Experts of a small language model.
Size: vocabulary 8192, 34.6M parameters.
Training: a variant of SOAP for the experts, 4114 steps.
Below are experts of layer 2 (counted from 0) of a mixture-of-experts language model. Rows are named router (the router's row for the expert) and show model dimensions 0-191. Each number is 128 + 32 x the weight over its row's rms, rounded and kept within 0 to 255. Numbers have three digits each.
Before each expert's rows: "gets" lists some tokens that make up at least twice as much of what it gets as of all text. This comes from a sample of Wikipedia text that the model never trained on. Tokens count by the router's weight.

# expert 7
gets: " \"", " that", " which", " but", " where", " ("
router:136126063178143152089126137066162158165096161144135181131156121148093145140153102176136114146150089114121093099145112154139094105131093154136095059160141145138153162123131114150122096071105126112081125068132155181118169085103131178106108151156144099146095130126063062081131142079166126094106166119166157154176133058136143211138152112098095141082065070123101151046078134194150175191125121128093119187118190052166166164155129172191107101120114106146109145150150122128130115113146159152137113127101106109103143138122123164132116083128187115101111165132110075089126064121136122146

# expert 1
gets: " of", " and", " in", " to", " as", " for"
router:125106134168131114114108127057125114135145121112172174079184123097142139116124109115161196141073150194144130136111182062132107114154114168108114130118149157133097126092156141139192143114101096110118144078097091153149149106076080093141121086069132157154144120073059164128127112049189151107146173121102101142157108131148148164116094103119125105134160152083143146135080085166156147092090195087153156123152113180152133162122108098142113104153123169142096149092064099133137121204098143139109143172165055200126134166078140144176130166176102156187133142159075169111165171079123148153

# expert 11
gets: "-", "e", "L", "ed", "w", "O"
router:166122144146106164114121146135181153163130107147182102066111151180125115129164110130148127119194174081149133150124145095148183056115160117142152147148159104149105159158158177129144126071094110089081128157125111070165117089132153115108137149120093082170076143170147132043120128164107128184189119111165152174115166114112057109116089027125159101091124126122138113161179170103109089159111088113117083179126142115169132115121093197150150138121127137127166114126161094108077137109085168060083130123105128130096164125107135180131162190056133190142150122111184098138112129156155153088

# expert 5
gets: "=", " =", "ort", "si", "ble", "nce"
router:144090141162105104137170142102097106084125142185126110184109120153094128139094092153072159129131118135139137130149196121135124095115105072158096175154087102212157168138119176145107141146089184111142101191147079143106152195060119143114101099090145102138190124107146059142125112132074109152135092127106119141174152148135137145132077092164092131101120111107093126080116075121131152133147107149082137136127096099071155121090204201065110128078056097078102126158164161081119057103160187117191121123096136127133085151118141088107135112063112130162116144169144086162125134102126112158

# expert 12
gets: "s", "n", "d", "t", "ed", "r"
router:187084098137097114170164151144119124075074136136130123172095091140102136147091116153114078149144166147102173124112075172168148121130128123088098102121135119152166185149174151206114103087168100143108148107152173111105160155095134078094133134177101106158109173137148061119110144170065119137140136130130079107174118188176132137148142081130135115168118101169088127168118131163168141119161146125209149105088140150124176078128089105064191109101140154071119106142122107113174072103104060165160080084160101113159176156096191131100179109143132074169165128127091162140144112135118164072

# expert 3
gets: " |", "|", ";", "\\", " \\", " Yu"
router:098149153157109141097086133167126115177149164088141092159137170140129120107129150130143153121090125186126164130114125151046097193147170125115159103070114142088180085173125070090163139156155148142146131152150085146082094139179131076129109170090091176065070105155127135143135100143171139184083109089118100142102119106095117116096143143159104128096159115129165162130086137084201102166158163128188100100168084128117143126151116153188058144121204124138156092122144133119142193083132123144099121172138167107159090087157083180135149087175091072083080107129172093128145115179101100115

# expert 4
gets: "\n", "\n\n", ".", "-", "\n ", "\n   "
router:069163130151144116136142110105113119161139099193135113160146181087126118114126186129131096115143178087120173122136101153159092192123126083165168138111149145117105065136149092125115097189115161081143126164131148160102159091123109080152060132138102101088110126146092131148133159120165109099129165139186146126099098166121172136136157180151157138068064099149153183144137107161143112178157114113109173077162112164150102124141132077182085195120156076164071163071083143126110163137108156105108153075119183156127105081161068066147085099157120107158099136131107139220078165107091096127

# expert 0
gets: " a", " was", " is", " he", " were", " an"
router:154162085156126093076109079106165101177133072146141182105180132162168131144142160126072167114097078115095118158133147106161158102173104184078071122125086159117118087177122139110176132165119149163095132117129123080140141163132109143142214182166154102163124133127105129158098090086163152133117105117170133099124081099108110113108166137107154108162186087183108134102155114062103169157086064105142116105104130154109051114142098141122165125145074148153139086144037125125124121145163137189127193161146119125161166155063152121119072111158161145140108168120104133188116159064089130134

# expert 10
gets: " the", " The", "The", ",", " their", " his"
router:049177201046159064200168155211134092111211085126086144130133134105150134141141182141110063182126121116140175144174096154130128147109171107112155157097112119056132047125125126132154162124119168115147134147107138147105070106176094121133141148145125165167092111147105157139142112103098101117091123109108166104102195145081167120132148172158145135151092092138145082131129183079112112150103092069132118121159113124072151128119170110151097181112157116196150105138128127167113124101117131162087127097112140130126100094097058154132098087170170168122158145133127107154083159106141114176

# expert 2
gets: "ti", "'", "i", "a", "hi", ")"
router:124131166127093177160166129185110139077167115166082099154132120107141108072122158121124114123115121111200110163184043149118146141095148148128155130141102127087059095100098071105140149113107165118195153176100207122069164172150117099124179099145169133167117151124103171142160099148062120102101153180100127117125146146106087095112173139146118077182150129103109103092139180116154122123153115079086101089175124147109089117133162103140065113086092100104209155176143137160138180122137078118089140139122135134126132100156152130070157141100112177094139103066126135122173104117193154190

# expert 8
gets: "–", ":", ",", "-", " –", "/"
router:071101152118117073146138091101178154184163113089127072080073140111191141145170140107154106188167125112099122146125114081097071138129125159131201141104096082116118094094129114079071160094080161106119117069182096138092141086197136146143181105140156181099188147153179180164115167106174102156147173103142110186141105119110157089117139171134146148121138170154160151149120130133121115138162104116176057143159119141098124096159114100104137143128132168167126148104074148166149110153056130129112096154146150176150140067152084120095124150199141144090151148140143156095130110106058155083